config.yaml
n_layer: 12
n_experts: 16
routed_scale: 2.83
vocab_size: 8192
norm: "rmsnorm"
norm_eps: 1e-05
lr: 0.0071
beta1: 0.95
train_tokens: 1095000000
dataset: "wikipedia_en"
Below are experts of layer 8 (counted from 0) of a mixture-of-experts language model. Rows are named router (the router's row for the expert) and show model dimensions 672-767. Each number is 500 + 50 x the weight over its row's rms, rounded and kept within 0 to 999. Numbers have three digits each.
After each expert's rows: "mostly gets" lists some tokens that are sent to it at least half of the time. This comes from a sample of Wikipedia text that the model never trained on.

# expert 9
router:426477526456546473498545500524451494526412511604476493452519503519400514538537466532512414504558524469397441500475470453509573409424495499488458430619525515570513485469517568491474442498607526526435565490494540436462528404446415395522556462516507521557463486570442397529415479546485564472
mostly gets: "|", " MF", " Chev", " Jo", " University", " Award"

# expert 12
router:400536495456501483420489595440414458496451462529531458521524525546364499535382478514440546481476526451467456566491528513443460418485501432458472475576518553454446502468419479569456487605532521501562568545528566536523547542436489615573496496461526629577449418419513516461531490502437511588
mostly gets: " USA", "CA", "SA", " FC", " TV", " Association"

# expert 5
router:520457483582458418523542476479443446512502379517504526473546474538525525502471564406467560541517440474493578537496483476546484475496527495617492496508481499488503505551454432437510609435468510512524522554570574481410571476495471409540476518504507502496530566502427494564456506424544490524
mostly gets: "%", " km", "″N", "°N", " ft", " mi"

# expert 3
router:547494459559432455442490461569508433504409570398501517519589558444448481476519544544579559514452558511531539517518416509478536489546509543490491455467548529536521480495457575495550411545482507456489551420525445446477470575490554520428538507472481578499386456439622498507609482471483482503
mostly gets: "Personal", " •", " Apps", " Candidate", " Votes", " %"

# expert 10
router:530446552517471450472412551494417644498446459452506507590546428503603451545449515542515538476491520466582467532488574518541506501566466544468484479465412550428454525510496465519542512528446503538568561562459555607540424552454533557544503508498474568400586537511512635525554548521592560535
mostly gets: " Championships", " Mexico", "sky", " Brazil", " Romania", " Hungary"

# expert 7
router:598451453480518586548475497400580468469516527499506504484464409537545535479570492544506569552565545466540439435525557504499462495498504455425518541551441512528580486476477486491453562530467408499471474550485474429491507452585406559574390570593418407515513526532473448521492408499464473519
mostly gets: " with", " to", " as", " on", " in", " which"

# expert 11
router:478470438491459450542564447519575594463482530488433581491479557482565492467492374451505429511442479553504504478506577448516505491415539436506526567527546477405459529518527442533471474467528474520530474464541422533483441537492524490489596499399491577554533507477431392412409552573515419491
mostly gets: " Church", " Catholic", " County", " Historic", " city", " Santa"

# expert 4
router:511559468506543475451520530544478485556410476538500491448443409486524502518466476462468457518595464530494461502494434633521512576384420458538500546509463447423505509498500499472499411442472498533534460510374515458555439405543445614493610522476535451470382493498605470489443388411459501514
mostly gets: " his", " their", " this", " its", " her", " other"

# expert 13
router:503485506488510397534468611522495554449580498457490498492517485442383472492551579546503545467476419540508508493480499511551522559552482540450524549460534391504487516657522421493463494536426538529473538582382553497541582604473611473533622481505558460461465540497534574548425547462427509524
mostly gets: " century", " years", " Died", " March", " born", " February"

# expert 6
router:488458562525513513513509464497455417473583471605459474505395532502532474489579515485479446482510455445458465464519594463555510436505528587542545513454575448483498542462549585443541463430572554474500473515616469588504459488534482443440519438489438481466567581472458370531499545558504474500
mostly gets: " David", " Charles", " Daniel", "mond", " Jones", " Mc"

# expert 1
router:536594554532545456611457580551530524521461471452442573570568514599529534465495500504456415462566448458484427537495599529569494526557497547459485568525471495526498610506544464477528438516541515564496510463471523452543537664454604564590571509474521400530494464471542483399530536505489511500
mostly gets: " million", " four", " three", "0", " five", " six"

# expert 14
router:433570550466559470425478512484606433515510648538488472450453465424509604549388551523486498513512537477420499434512555563448452530451469468516463447500553522497511446444583425503553603481467488561578512479504510546543495422585444484529505627513532445599477427473523486504519547482535482505
mostly gets: " students", " Creek", " systems", " Taylor", " Jones", " Adams"

# expert 15
router:572518470422539613577545425516645475551566512520530455482410495472483521483420557469497515523534572649429533404520524445434480559581470492503520511566506574593624495509443501552500577490486468484480453538462497513495438452691499468538375512557430444495507445521477486474417454522420518511
mostly gets: " been", " would", " became", " have", " began", " took"

# expert 2
router:517504451495526415487536417485471446407399487478514561478492570560445441517535519472492467467407517531592483557492464509406507458482508477515497456420510374489511398513493448544530442543505463465525516380456427497510502568423663530432469487538485521466476478493553546473549473485540490476
mostly gets: "==\n\n", " ==\n\n", "Personal", "==\n", " |\n\n", " Genus"

# expert 8
router:547541495501389537491430533461473487503598540508521427545513599440506521422454427505571523520487564526526592469462423470510507610556521502439453487418522524454472501466552585528470600383510519479488425415523456415490526458453497518497462471452563586529522500520494487554566518401477480477
mostly gets: ").", ".\n\n", ".\n", "\".", ".\"", " species"

# expert 0
router:435533647552540560458489485524513574529556490455539515513503488536556450551515526534444508439394408487506543552489462545465510473475470503585550501443500528488443476471533492452496514542488552477474446579487593559526502494471481439374479453496531481451527497510480635440543540597575524447
mostly gets: " Arab", " Bh", " Abd", " India", "iy", "mad"